config.yaml
hidden_act: "gelu"
moe_layers: [2, 3, 4, 5, 6, 7, 8, 9]
normalize_top_k: true
routed_scale: 1.0
balance_bias: false
shared_expert_gate: true
vocab_size: 2048
optimizer: "muon_variant"
Below are experts of layer 7 (counted from 0) of a mixture-of-experts language model. Rows are named router (the router's row for the expert), up (a neuron's input weights, with its number), down (a neuron's output weights, with its number) and show model dimensions 0-191. Each number is 128 + 32 x the weight over its row's rms, rounded and kept within 0 to 255. Numbers have three digits each.
Before each expert's rows: a language model's description of what the expert responds to; "gets" lists some tokens that make up at least twice as much of what it gets as of all text. This comes from a sample of Wikipedia text that the model never trained on. Tokens count by the router's weight.

# expert 26
It responds to: Person-role nouns and agent endings in biographies and sport: coach, player, member, director, president, and -er in producer or writer.
gets: "er", "man", "ist", "ner", " player", "ctor"
router:076086174186161091079105139188192076116114105158177109142121127134096128110125159148157173137032123077145134109076116118136135100134148176120135093163094163110127077158114148132144091099147128136150135139143133139183109128133176138148160083115147108175160111127127070089143111142092134120169133159122120149160130096166159168080123094125111153147076126129125127143149081093105091181136147121126180129169135140072185074141141135118157124163088120179107151119100090153099168161170162069069082092137151151163160135069066165145095104196096079171175067148097162128141117155159071083
up2:140106190123090118177096124115147152086153146113110143164149143099080111180146118112109146123092093085132049136148117129144129042071149152159092187103141122097178195145126134120096136128132128153137101118068072186181143176137157128107146102088080102116087137123093146150108126096145144088049164147064084159168118111167169115144165117129115124101120129162140135167112141101161087112093091119187110147134082142102143129114086158126072150189151124127105155122130178138169154086148156122118173151102152173108175129040182125179171155094191071103142170119109140122094113175115137175
down2:138180196095092129144107121120098139144085139130073076104099071057114139119116122164147125144112136124119149165106112164111140159148069105195114146147129162103153114146121094166076123073127093169111121115147099109089154167078168118094100137143173136140119144091104179107113092166137106180174090120087204087143119161078117086082155113077104115154158190094125143160208163190102155154144128121149054093109170148191125204077141145185154167109122099139188154147110167112114076132128068164139094154127138115146132157132084124146125126121102156135104135143082101104102143136183143073
up3:147129133150142095057108131113135120103125087108133142157086083137114168164100116149165174210069130122158123096139178157179107119113127146162129131108115107077069145122117122123097113088110160150149111124113132156127175117087138126206040134136156113144126177122129098118163121093034147102123116043145098092121093133184174131158154095110131064135082188152140157158192103150125065123072132143148151136123156082096121114077130124081086109060116155140060134159111124176120111122155137148131134181121172136116095185166203142125088127164080158117132105184136153159092132124169131114
down3:131140158152150128198133144173128102098151181112130222108147090174106087133160115120131126112165115096095137167124150051148144114080115107165142150099192104112168091121147098151090124151130121074143081152115149146084140132143107134072201099159164164127131108176162097147085093102167155092122173103102143171143132156118078079169110122141072146091141105160123095164103134144148072100176052128176085115176140129133189168128102135164156144175148144125182162121139104087140181148114085117107172087122142108156141024082108127097154115075165136099103129086126170126122116106085101104

# expert 6
It responds to: Institutional and abstract nouns and their suffixes, such as -ation, -ment, -ity, University, government, research, often before of.
gets: "ment", "ation", "ity", "ence", "y", "tion"
router:103141134147121087071153178149189119061139089117182116164180107129128102094152179143159146146124125129135147096156158133150164095139134192131110054160116183112148070192090129137121028136121102131096146121121089100163111124127107113091132063127196145195128131154109150138105124157117144108133106168177108174169178124061134123072144100097132154100102126054075118135077118125135144173138104135103144079188120117119180115208134076124143161125151150170112155139140144125134208149131152138075141086104145152118175111110090153147129120160169097107153109148121175111128103176109076086
up4:104134127127075127139093138118114094187160167095118147094171063140089177179083086165122102040070206131116178126103044167197148125128130204107138111044145139103142128124115109133144123136141119124132096149144136186149137111139155134108109137049109113162134108100203136148132152149109130123102124150079141125133160153160169185119142126173142085145128075111122068156116085180120137135057126119153101106131110120139148103077163162108113122127107151134118141168059157146151144127059093116120128193146110094105180170114117183188121145126143150134093136129152108068070147158144116113
down4:081113105096095125141120110143079133179180090098209132121137172083151086087148124041104124133127187164125195159084131053130172165076176133127145121173109126075083089141103196150138155158125103121134122098130121087189142130187150148150115124096117169166119092137064109121094168160168084122130127111165138115148186090166143146149094122109141154155204129079153126112132111137193142139149119084187131115122035143118126096116103147083108126120154112134144109172093155144166147129090096103103202105062122172092112141147178104099107139136121128078139148086133116094149118148147154116
up5:099144135092171150101165124132107145156138133095127119079088095146151170023154094181147115149151078096118117161104137162080150133159146154101127153102170110118139128152141049107182118188146124092154135098105093178111148140133144030162127115126064154091175142053101139118092146137070157152107190178119133128138116077164146117114088146120147123084169068183132083154136115124126097152097116151128080196139076121080170150142159135132118100180103136133122170133122147111114118125106127179040106153120119102119089092102199179129138166116088103144146135087177133131105193143126124150
down5:171131132122091177122127154140126154076124117132133114124116099122113103184141102163142033091113119107165160124108156156125116160142131122138126206137113128125078109175186160131102109118099106091139133172117143112174126095149202150128141161144159085111134060150152141150121101095097092110159081136059083229139157125132119163093170125168074117077123132070138127091124162063129164126096127177081134089166116176150125110136114144179095117066111133116109150079085076172121150128118166100165098123166143211166118075119201129151120145132094156194125124106126070178127129116151101161

# expert 51
It responds to: Full stops ending sentences and decimal points in numbers like 0.28 or 51.4, plus U.S. abbreviations and == section heading markers.
gets: ".", ").", "==", " States", "S", " =="
router:113122132140134061110137136168202085052087198173139059127184138139104096137173166143144141164144162084160144122077166150113128116072148175135179086161151151142143142124142177136116111151111102136100194089107125109161128106109175186107063104156137205170123126130109116078191167076078160164140117115182155128127173126142127138099134138130046120113089084142078091152162140109113140143155173114094149147190112138112174096132145093096158145080115086106113152123072072134045134126131144145107125087126121136117213141105117137139128122152122113093133129123130145154153082131089087103
up2:151170133139158134118087096147126097147095104138125122151179147143122134152136137145126147123201082111117122150135149130145098136092156171095137164129118181146075110140141112093127147110000144151091148137135147093134169157162142115097133082062122158148120112117133175109134094201121171150129098143101117102095142151100104113139104094113171090139085105094114112063113139119127145155112150098055101155182147113178196093144077154127127130091211179136133088148082122141150138137091165143165136145095128091124159134041115232134134089185078121157143172129157152168094105120089076146
down2:153051106146066105144113159131080152127133115137112137117114125130177139129114064088141067090134163158130116195101162128136132106183109054138176160088145137144127138149161095111126104102122120148167133081139182193140099089125106143080109162162135180129118150100086167190116164117168197121106161096151096176037098120089147141138118056097089119158120166164159132133132086151116118133176092125139123198084171191140141165127102069096082121075102083116119106072162173112122132141088111132140110111173133131075119110156162085135135151196091156106114099156142176143146159108156161117
up3:125164150150121100144121093124172149160105119138113171135105137145144147147111088107040112143126101070125059143151101135103126181093097121127191163134130102101162157162161110149088076136095180090108079104108159039109142100093147096159164161166111104081100085134137152155093207113116152115192077124114179120165197153069116127151104152082116139120118161139110111129131205074136122133132139045147098111132161117140187102133113135074201061129100104088107101171187091140158149085146089110139135140134150186153121142156108135174146136095143156059122111114135166106131146115139146087
down3:156141105114126139184160103131078088112080166166136076150137141143115181168091131179152156145063177110094173100118147118110122192126182165155134114114093193119131126081106195114110158097143171167155168108171138142095073149177079193089081170132143156149122159131134123097152112108151067166090166140156138106104102104139160095131120197155113082085119121156141124168148188163168142143144106175084108134127081117138083120107095171068121147086096141080081111138075103085118129116150177077113101101074086063117106115130161104153138150061116136138142144100080127122083168099110140142

# expert 30
It responds to: Word-initial G or g starting names and titles, such as Gymnastic, Gentleman, Geek, plus closing quotation marks after song or episode titles.
gets: " G", " g", "\"", "G", "″", "g"
router:150165182110170130113129129127103089077144153131170079096146131100107111104120166130225117123132086098155158064120133151115164119085135128115060134167111152121141164144095143165131126080113118134091121104070111131198172081073152159114130107204172125106105176087134170101119109151168135123161143178189070128161177142122149171129091112102116156151079142064104066134126120122113197128077167086131158102139154119113167098120151113102151121064130084118117176147097159155120163090109161151085143152066162175122146146150155123163121182168117147118152067120115177141082088133085115072
up0:083148120104116170092098119192117074154149115138156135142089176129105104163130109119172167163062137130093120066197095146144205126163131161158125143134148114114156153124106142118136092160164108110139069094058132157109151123155124180155127165066112127087193153113162109156102137111159196156096119105098081078074142167208165149120086111174105126142094140138113083123109114105082151130167144169122099018123157130115144135079106167082133133131127144117135132121125177117103104163172123184131140035141107150118130131130066173091091166120081175145103137146157113113148096127138160099
down0:108186067088147079109149114159089177127049127071140078161205187103107102143163133147185097152166151136120136125116145087137174087100067115121115154173103172089144206074150102157099184176151122125089120119139079110147113103086125073092116098106114128092088134085091137106133119195120116147100131149137156122158135133057125133137197087158143172110175165121131137140136121062162130167121126207161154123131140086077131086181093146127123116103165139128137118132092168156111151120107108118135090124094148145140155179108081174147096089146091090156171117127138154123093194159160114131
up1:113105154086084091158112118137122088136142136144143116149134149130137136170126115130114137149122110141107096130104107125168154117097129172196110115118159147138127114154065104208106077162097135111142155158116071163122181172097137110138168138139172125108179141104164131080147135163166100132104111162147206083094106122126116188177120068150131091143166076085121142071046178134090145043154103096139175091167143167143107142148170111125146173078101128080103091129167150114062180124097144145131068084153035117092127159086118142195099122138151112123152211099133106149157101141146152111
down1:137131144137094105148138099133123166154104092112168187101178086165123169138159143123106127121114126112121103088165103143142102117113129158145134130177160104108122193109169071152116147132165067132156056119107099148164170088135175125120159116105188119147124129137121129127075060191088132210146142131102123105118124134095157070141171122086154160160149098127152146096106081126140190162125187109146122137143092099105098089080151139177092041168145088093147077117103154130109082093130148144075146219157170149115206125136129087090143117086121150137148112107122060126158165070063151159

# expert 41
It responds to: The and possessive pronouns his, her, their, its, plus possessive 's, before a noun, as in left his role, take the.
gets: " the", " his", "s", " their", " her", " its"
router:092124153143133116110183153130149141062125150163122147157174125117099113112218169127106127171158097105170108096177179128127124123103114134065147120117181144124126082135068110159218119111170120124163130082143096123117143044079158146146124107155126100208152111105179128147147136115142148099152087149141122138152132130107116146131062138075140127092105125127103078194096128132081157143206116116096187133093145144103175150151136089092101118129101133066091119171120173146127130156096112099051048178108192152124177095140091143145151106164165122156171089158118159133116076135111089123
up6:085087094148079128112111043150132167169128111100126124105071138132130098141106143116110166138170124182152071123054093142159086101104139119170169157117201154138074121104137045196157120199107139165058161065214145108143113078151100129114081163055142147152130145173140134140123085110153127153109142167141082097175111141117152115111079123118140198147121112112153134121132106166150139126070137171139180185127138123148127124126095194158100115085113161159126176180111137125151137118126093115083175159115154097096101198115168122083077130159143114120105151127132125105167145122131134147
down6:081102121188105139123147169083122072157063133143103117157130140115101064191149136079121118100171120180149119146144164133085146084152079154092150146091127108106141188117148128109102092117106121113145122140114140073104128139149092074100148089161142160097135097143151093130129178132120165140090208160203172119107105104165184146194107172136180048085132113130173109139137177145164123167198140054093089108095174096207088142078189140130117100123147153135100058108145097166122123116142118143159130113089123162130116110097151136117164096126169132082125100166135171096154090108126118110
up7:115102126159081148107154103153172159130091128109141160087146124131077137150133115183079126171139114062071184130108134173143098157206155135085168110134179090093154124117123084171120125102183078110120129061111127111134138133141167139108154140161154115091094121174129131116112155150134142149181066163134115210145171151135134101081062200126109123172096129109087079084166136151077125106155124065126101113085097072121113088142162091136115106102168172127114086096170152107127122121111179106042109131172155148141134126137163172130207092164154077112112098105110166146127166164175105122
down7:112119159134102142106110114122162134114151131127134056183075148163122134074103121120145195108099125169168087116150140068182155161097071124086039158108094183150145099110121184107165125123185182107129089164103174162066191099105102136163152135085157146075114107093123121122080133176131146099098124152109200146183152116130144158123190103154116156143122117177160115129133119077159097130107065155111154184132108125116112179081085119155107191070097122143139153069103103130125141127107160144137165097198074122131154126100158103116147156088176105124176141157129085147080124125110163123

# expert 15
It responds to: Pipe characters dividing cells in wiki tables of election results, sports standings and scores, plus some semicolons and slashes.
gets: " |", ";", ");"
router:142133170096094129125153135127141050122098156109203062160142113134057098141128150183173159134113109128156090098094130153142182079105111147122142126143103148121146067198162106092159134124151129148134074080067161105194118125074136167078089117152147114134122147083122150149106100146105169126129127135176127117144159148105133162113124137135115130129063136123143120207174147146153122071179163073114186083172138076107181116139156108084145158106130098171115142137119105094048171122108198139085111171064109131129121159110125203107091134147120147179134138108093162153132093144082067113
up5:136167145103143110096104098140106145143126149195140134115145119170173160150110124119141155158114155080119109088044160125105110144157092195097099118133137123105119132069218108129124109135174116131137160175133123100165147130090137134127072096135166133100078135107139155152081182149117112137103161137107050095075129140081151103102146068148147125179113177127162135122104145131105149195136108116096143102176100069203091094123083162099113185154097090112127115072042096174092120160087125129088140194145138089179136156097111160159144077203167133160098111147120177123104169112095145141
down5:144155175167231145116152112167124164127143080092168137139101144075096129085118103161079082101085175124152100139087112085126111105118144134125145113131120149129156140100128096153142114121158096117166089131143139149182156123158102133157114097164087180139127083121160159111193135146127112128160092132117130138122148087132068137146130101112124209197140133094153139112078145138067165107103150142083105222122130134153103155142153185104083107144169055089152112110133149141116133042111144165128103140129183058061089122174131114149099071132155068141086089165176189129106076125113137108
up6:149149109112111149146119094139140175139160132112110121154163134130169096101205150124080155082106149120137135147098137136151112188105138102153202090089131155147117122180098082162131120147167139165114119101100091134096075159132102148185074073143115155121073137117083144088147159090068118133132106129101137208113108157094077181134146089113160135123152150099143171172108128033111139121107114112134172119144123172104158122161109147093088168102106165174133069170148175044171161158099085152142137064191153130175085119149144083102099146164175164064164143089100134144099124133183124105
down6:155159158111143136078172109091104058138149091114129117077158085163114114163132092143143114136146171159088103148180148163096133165138105108101118130140191081170125139055154119123193189080090123150129211180099107149148130073125147140146157139125131124111162135154151075110101107179121164122109108090129083096142122194127203144132129163129068116159137060110139165082130098132091087103141213108120084142097172140168100088077141105164090109148131103124159159117079130122110092152150109149133100143120115094123176066069135153183173163095104136125132164128167096143102195126121075159

# expert 37
It responds to: Space-led pipes separating header cells of tables for elections, sports standings and schedules, such as Party, Candidate, Votes, Team.
gets: " |", "|", "---|---|---|---|", "|---|---|", ";", "←"
router:108160182173129130146168160114115123084098153148204082161119139112105103087148167192142187117119098135171103176113101108108161045082107123128088158143147144119177118200137147128154138113165150090133132068105124054136138130097186125123122098128117170193176135052149163109131162084089140128157082108152166103157161140064133117126126117109139138163110108136088114144184148138154134151181185089128108094095171089114197112141161049082195120060103131158091112143134111094093147113138156127106072136073108143123117129140101165137133168125097130140189128170102167146078107147128125120
up0:143152135161113153135122096172116128118093083109146149079149108145082134126192157083068162122146072144117113112138119142120104184126078142156141108134087162133095181093123144111085149143076085166150111099212097104198158117146115111180128127167115146104210182144137071095078170201083144108111173191064147105099062074188175120086149099094132114129154125119126101129120097091094128086153150148146137119106133163115148134125128098122152134150132138129130096168181100105217116106111154164125096121129118161118131151150158150175136121104118147079139154113132141130139020178136080091
down0:124153128119098159113115095110091133175105064133106124073156170118156149081091187108130098127101130150155122099134128161111163051099088121092167160122164107127084123137145154142084146118167065142161142180112041132104154157123108074115122069138122129135112124143086137150154117125174139098128123143194120100180106158092152111077190099144132098147084145099134115169171166090055069073103128142133054156130115152124153102211116192216156184098138134172047130143130167135129154148149146121118127146134138113134129142120152162110106145152150109130182190144119075153131063117083136132
up1:151115150116203131130125163178121117128126162148181104108176165136156059103057128101140117123112118139159115147059191119170158102104146134187163138167186164120140127091148066145125132120108089140105191129176125118141123072162134117085176113105157136141122126147142134091068120100169113091125153126106112118141110183081082096159171087161093108141142122090128112109142183108173171122144117170117142120212131153081118136144095138102109161156138165131132130136107145114120066098076174135093146093105116121183118133089153065095133131153155094129152085130214075128073042119113206117
down1:179120075119126162116172143125199154107121110089102107147092150130136121130106172140172103165134217104077093098160138117112134099146071083108134109099115113100113113136162137147182165130181121068108070108099109081130190149168116132103133118190091031156133134117128153127133104162109133117115086085130154113106138114113114155140100189151134189147101159119112138121123188129152120114111102109107099098086115116179142100116172152091180157084086082177080098178159074135138156141128133175154120201191095152075150134067170071136080073113113135134120161124114109150187128120159158170

# expert 39
It responds to: Subword pieces like op, ph, hy, met in learned or scientific words, such as method, hydro, ethnographic, Cnemidophorus, with some top and life.
gets: "op", "ph", "hy", "rop", " met", "hop"
router:095142162105144088153115167138155111132084092203129079175092119124072146105110168137117154164133087088123155102161109116168184104147089172147143068107166143125141154152123160152144054100150129143119102105113121081146162103065217174134089094160164109105211186138109085096115097143118126115152134166154080095140166115062167196103093128125154205125078159073124102137125139158093181110129140114117143095135164086138183181096133107128095162082140115185139112134128082127117150157121149142137102127077206104135161129142138131152094134167113151144149082127133148149112110125044098115
up1:118147108116140165099124139113158093138089108112121095129119148102151176114130111123123112128108123159176133144128160152141145145126111095143121090148040104174154129124140171113118129109092163100157080179113083080150095135168138112149172147129118047083140118088131090182067096105153145187144147106155151126139140111117198123126145137080170113061232125153130100105139205164116113097116100035130176154110142222097179087187161179071125104151142156091126136118133118088118120136065126163115075090144078077117101146080111191106148122119115178178157164131156131126117141129115120145
down1:158119218117151092117078166177123177108137092185174162116123106149113111145139149131139162160150172146112141191117141120078121077136172140156140143108146165137136123135131131168129178182194129164109129092155135105130166108117176093091068071144092084124105152173173089155151113122111141123076136144128115115139086136113065167110116108101158140124183094134163126101154139173149123085099146171155172146085129096098104103076152066088110090172063103126126050180108136156182118133177107104180157157111125115135142058169105065142097138066149124111083101141107150140106127064085122094
up2:169127123115172121198120136119115064097139142121114161077130108131121121104138179141092182117110152070134150089186149151154120155143126101088136110133138123112115093113090103110121125102110039092132117190094110145186139143140119070220129128135142139141188107109099174126168083088137177132137153134091161104126106102112155118098175087179140124135179111155124184090103106081123106150091129121108202154079167175132114129110122147134203052143061093082090115187157167173098122132159122089162096105111131080118095136085121179151076140174101170129159106065137170167114116150151144123
down2:127177093129108176150086144137103156178099185143084057116102109142141146104150108145144071093161144139144105117151133130109165122144134100071125144117206120086150147135084157091141078093129073104106110127163138129148093167115131115120146141150148157126153146115132107123100154171094187147107148082126172113092080142161096168160049049196142126064118114151086122149112191120100183160045126144149193128132079119186121106129130160121111119133085091169160090169196118122082158155113106170129135132096147105124147181109098126105159113187114117188117080074132151105172159128086153080

# expert 58
It responds to: Middle pieces of words like ub, port, ot, es, com, plus prefixes trans, sub, Air: Doubles, Spotify, Motorsports, commitments.
gets: "ub", "port", "ot", "es", "com", "air"
router:150179165193133122096125109152169135057074107161154139148128102088085097143110130144148147117118084161125108098107119153153143111132071139126080082132105168124150113080102148123166051068184115142136135110148140103222168143063147122144085037151143167152174167135142122120133140118139167098096062135181073106135137157129153195172086162151095174142095141084104149119180172116120130117143115115145108081093171163155149103085145180119165144096115157154095172157110160111128158161161107177118130083101202110086151114169129159097115134146158112147096162103114124096159102132066084140
up1:173156223123169130183124139099136152173111105043096138130102116128123152116089075150172163168111132145165111106060106108134169100156134156149102145157137123120105138082104130083129139106175130053081145097122143143134112072178134081093118118126084134116142134143164142120167144150125090135159188076168110111129124123057155121133150123120148133114195158123129155136052078178114099106088101091136124159125169139165083099109081127145166106155127069132078165186158141118104104160107122098165078105127117227140105150127180151165106184114056151100143131180137143129144147067164146132
down1:122152144133171123096090147127139153099194139119130207129123111128148112107082128073130146133164164132133111151130167113128095184119167163184144171105090083137110061178154108151158176158110107065112078166127108154122071112132117140139120137108186131112148147165072147154145157146112120096116192111119113135088168123135108083068124110119156103154136111105128066148106110112092160123118117156078111077097098088127125129105157183098123095128118163188174147060114097108136176189172147100135153129110131153123072130218144113156135057127128165088132041158133147126167172175112058066
up2:171141145126111042130174146101134050160075068164159117148088112116157140122205121122153085164140079166144164131169138196172113196131160108130152157100117137160064045102211138140104103122185118103149126153120095111164112132154129171171105074138103160091128155107105084140155144075137134146128121126120192121143103082119090095121183161132091092134143166120107141116078060149127108073125122168135148131203151130129126114130070107146136151145133165108113073127139104079097123144175136104081103134125107131151069162163167192136147138138145152083140074163126105079139154143117134104
down2:068162099142097142129109166087161122073150135134104138144143123113092120115150088133053158166183120117066151059094138112096152141186113112141082079150114176177189154103112109079135127157141137147158134113107115105107108112155158134118108067104103067139114195121194134165119141141112028164208149078105123148104195210120168122111138103072162121122158148134118121204112136112035113144154144152126183141163146103078147118116120145130148138172149117111166151112112146099128113129085128132073129159136156147121104121147143174121139035140099099162126113080106169163110116129136121140

# expert 13
It responds to: Periods after middle initials, first names like John, William, David, and joiners such as and, & or list dashes in credits and references.
gets: ".", "-", " and", " &", ",", " John"
router:107174160188145139091151166208163083121116150129139080175146116120074112126157132178172148174091115035157131115112158109145211112112118167112142112206118172168123143166148179058176122091116123170087154085102123096115162033112115163132126118163164098124124113107098132094131160105161109163146138143142118063162148094130125174178153156092077107137128105069081089123114129131107156157165133124129114186149149107112181091129152100098104093098099069133078134166133124082058107142114180165127155105109158156106178100090097173102114111146111116125122119162132142171100100119137116119
up0:141076088114140112148206150107133077111137092151090108145133121116151147073151191168145148156145072128166133096077139165184166155136124128154140144131156101101089155174097112122140098144137134089103164178164123156094145095121100166095191139137158161101111078185134135076075145161157098102184143127159133134164122071117118119123090088119134119077108151108097148091136103162165103083130085169153121096193123142153129085029112163116193100108157111100174127130147105128154150165070107082109100194080160136128165150121093124108186066122100060132098143164152131157076183146119112103
down0:123109168178172117077139186107107096121152109093113126130123130065050122157150127065154079174091150147134139146198087112122082129161179107134115125149113090110100075158091119145171109182145131167105165101167087121085160119136158171128128142127166106174122193099108138115133117166121169077128209144083141072117159141146146167155124172083127104160142161070088188126121145175135077123140111150130130162086146192074127136117127097120168093063099137113093165133091177112109097087168073114107094099188091058109124184157125101153148113132124134108153173108130163108123188100116129132
up1:163121207116099077069160111152127101139150165169085137166083154136125119068140147123152162137124132130109144149158110181153091064114202122184169112092142131102096079097122084102120154109129175161200125061139115139116097138193083177169096162108113107127104160137163079117144121131120137079171131099065118084112139179146158135161170127131132169156106115195130150053158169127143132221092098094129140131132072141110139154108122170164076119104113135090150103107108145151118123129053080122113162126107110123117105171168186177132076162128121177129164081148121113142112121104176136132
down1:126074091149097194134176112122100161066116083165145095094123142193122167125113180134086182161108114122138058144170155162092145068134188097098072179069104128105122144152148120097114121149128154110076160103122185097108127100162182155119140137085143168066099101145096114118099183119135053139168116087107130056143144123210155111103069092137117130124152160169157126110136107171128131183115156100155114155120132155124135147125119145142109111149070118134117141128162095109097144132200104074154125137099140105175077122159100160151174150078083114152138160135142159173169155118085156062

# expert 61
It responds to: The word piece an inside names and words, such as Ramat G-an, G-an-apathi, simult-an-eously, plus country words like Republic, China, Canada.
gets: "an", " me", "ang", " Republic", " Scott", " Me"
router:130134154210096142091139118176131067130124113196182103183152133093097109122126126111116129119131163120106130116172153119075145105142174141118176113149065159125136081198054149108151103113181112157170114097150122103146125093074209135166157104160175128194142152143101117084153147075094116152192106132132071110190133151072128156150092155143149130136089124119142126155150092167125083103110154113134125108163196134084153131126152133126104107091096133175101125096132071142155163117091198169085090134124108166086171146170067133168135156178104115077100129152169122086076101126090117111
up1:150164133143154136147070127145109059175099117117141108178153142152153103076129122172095136165117196143122143149066162121167125184095180208119134123104144124169128081139121045145118027083174139156103172080126125116136075173107095148105125045082044142103135142166118115111146140118124169164157108145075057128186133117100154165085136126132150108100112098111175130104186183170128065130091102118100118128125111148164137113169152151122127180163113128093152170105096127131135152079061105145127128099099159107171162120140120117202110111117127140130107138144181140122132142113112146092
down1:092130165106129083169107131136143144140131187111123141112086185118119095132106117095123109143090140177111140118139098123118150115144139131078145198096096126109107115109174146177164180116150082176146196167172129156114175109086168127115093043120140177149140060142129086084205111096091106120091123147094116141137125131149131063104059194111120132149134045121133090165079158106120103102100151078061111141151130148108089146104155123124153155110138144101173142156075144129188143149175161144119129026162077066168134114181138130145147084128145159194093132147145149114150163128117115100
up2:078149134145119108149120063126080136137111134162113145161161142159151143087162116199103151154158148122197132076144100104129123081114141138090187094170138131061107094105053160100122122159130146122147162092060160139123078146094144133103153081138131102119124138090129124142141133083131112132124190129123113071115149173210074099234130156177135165131091134113184110124113165195122081121125120089072152115102150123146099147114179105126111079191110133104166120093133131118130138099067106128085148094189128102126164151135180111172130103094096103157088115155187179166186165135119117098
down2:146142053124147077055131168130092165157107124126156129130114126122134128136106116089136150190080087220132091109124144144131140139096121167132143142106096120113087134130101145134162151101141095098124085149124101122154103114118184194135140162102102161132153130146096127101148082129112127153157111114052104175083104151107093116092121124096167109197169177055061167130169163151227150072091182114132108133111126194159131131143169163140063070086162129155080161116127173130134145156146094169139112113101196146132141125168114127053138102115139206074123148108115106148124092134118099144

# expert 48
It responds to: Periods, colons, semicolons, table pipes and heading markers ending units, notably subtitle colons such as Zelda: Breath of the Wild.
gets: ".", " |", ":", ";", "===", " –"
router:096112134118161077117171173120159044078081141130163114157123195144079101106164139173187130128117116130208137135120131097136139106088117185078181132139120179128159112151171160096133103125155142116121082087093125144218127142102141140097047124215149108160171120105152151085149117113118194108143110125143118129119186112076177150104141154124119112121066088151110107152133159140100106105161184125111229136151140105103159106138137116113156186108083123130111093124075112114091198175129118124097088071107106176145143151142136135132114103129108151121174105107123138139116129160090051114
up2:096078120155074097129104114180137104113048143116114101166123136152129134118112157142096109088099165137110140109119100164136121156111120155128132156112138157100066118141139139124170141156089166099131093106131121144148162117124114193117116101099122150103164083170133126123108156128133115156182119156149201139081097097095102153089160111164130136156104101171114028195140083107157208095108139101190177070159110126129135166213159083125100118103124174169132102154110072077140143186125117154130137041130123147115148137117167154138095101166081171063171080159181109122159130167130104056
down2:139114092150143082151115176092139126110100186178130179107115154155122099050121135116126179154162183173143103131128150098098129133098138175174185181116080102108191120092096103135066102132134124160146119136196108113100150137110101090120086169149087113147142162115128177133169144161104159156123113111154133139104152104112124138146081164112130110142151082160129154085111134149100107155113074152100200103089165144124141167126129145178175122099168051084132143055070108082098194109126149088124058126127106111157200148099130105102099107109129062113142120127152138194147159080112078200
up3:165092111157177094078137109149196113118177086182203098105109161110133112105112124142127068106141186123114158151100184124130148110129082146108140102142111136136127115155133114163140135102116167086105094194083145113159071139135139164069093129118160111205150122140107156155118123106119121102161169091124127133157108128109123053144081135130122192144126161124139148058151132140112075124101121116148064100150129144124138136138132162177182128096148111086145076165176092099098200146117085136110100143099128170101120110201150192159135065193108123128143138160118126077097067234132140148
down3:113115102125143120179118199114119169152117124108101130183113092129119156123110119163171138154114111099150092142144101206086172173149089100090138157119114149155136150188162144098148151112140081171063067094142093170142124120101148057150137106090113143065120085095085071164161079169198127134132125174116140164127094103124153098113157089106185130178131159096096070120101151130092123164131165211097202153128122110113162157119117092102127160167102131154121147072087133137110127146106209107151130114134108143143139165090107097075194187121142132090146172127062093177130092117126136106

# expert 0
It responds to: Final suffix or closing mark of a compound or title, such as high-mount-ed, medium-secur-ity, best-sell-ing, closing ) or ".
gets: ")", "\"", "ed", "se", "ity", "),"
router:091152169161193093117171156150131110032119099145173085169195102152111121102149139151168152166084121127144159086083082114140134116118187156136131125207108163140075100167125182111157092096135108119128144083073139088182151096115158176127097100144155115181124089136126153118127111095104156129158129156133099146191070124103177157058103159131143149142126109047097098170132088111075110115122153118088170098165171098108156118138155139080140159107087125172144161132125107100122174156079161147074107147092159159148149101114104133147137144180132094119183107141076202132115111118116092080
up0:078102133087112075164157125192142118142137100209126140138160120131140108195133150117154193131108090107130135138103121109121135177108153183102100155159153101205168060113141148099182112114173091114138132084104085086131151085098140064120139107154102099094101097135114102179145123122136097115142136175100100055152136121134124153058154112119081186138143126134082102120152147172147150086127111137143110171076175139096154084146140114133173126190067143195121176067126155152093081096139109177080090167099117202150134136161124158176162168084113148127094145130093108156119135104077110155
down0:149129075131111125121120057104072140133179156112115182179129089163119163110093212137137117091109173149116140078154130179151138079135129168088139148149094128128081111141140093108160136182170137176124109170113124134177101101151093117160153100131122119146137156155120136056072136152165169123139107110125092063161104095117116110098109122109141092187089144099121118137141116124113138169153101155123105095099175132133154164085113111058116096092148087202115164154082166113183070140126095125175169142098110133113111140186126164189062058128112131190204143140087060132124114102088160158
up1:052140092147130195154090138166143117146064133160136147144141124153122099180143205175105164119120105102086118101100113157139121111176152180131154140103153049089112158158153154105171160136154112075120158106074075142161178128098098128134124089121091100088091112119123096107078140137120115130133155146085121101191042091116145145108155163148125096088096108074128146154144124167106175103150093126139126151159184107145143151152163091109078111166093103114095138173114101117143175108083145129118125118165107109123173117126060141112088069180142098124107196143108164229119085186123175114
down1:130141156112124101114137108090099038112159177201123076102154169120062156153146180123109128072103053095075117128166101093114133123088118102169151137125140115143108087189213112140208134128096152129183083110092205103122087110133140164107125149087125159170109119106102151181135133145122135148101112164124121184137088139101106089096095136155128085135163120177107114133143101128130157100154102094141112135116121084136079114122110126104094145163134163208129175214109161126105102165131135106123178145077162135151174141102065130098122120146186148140129138141153187114125111122156079053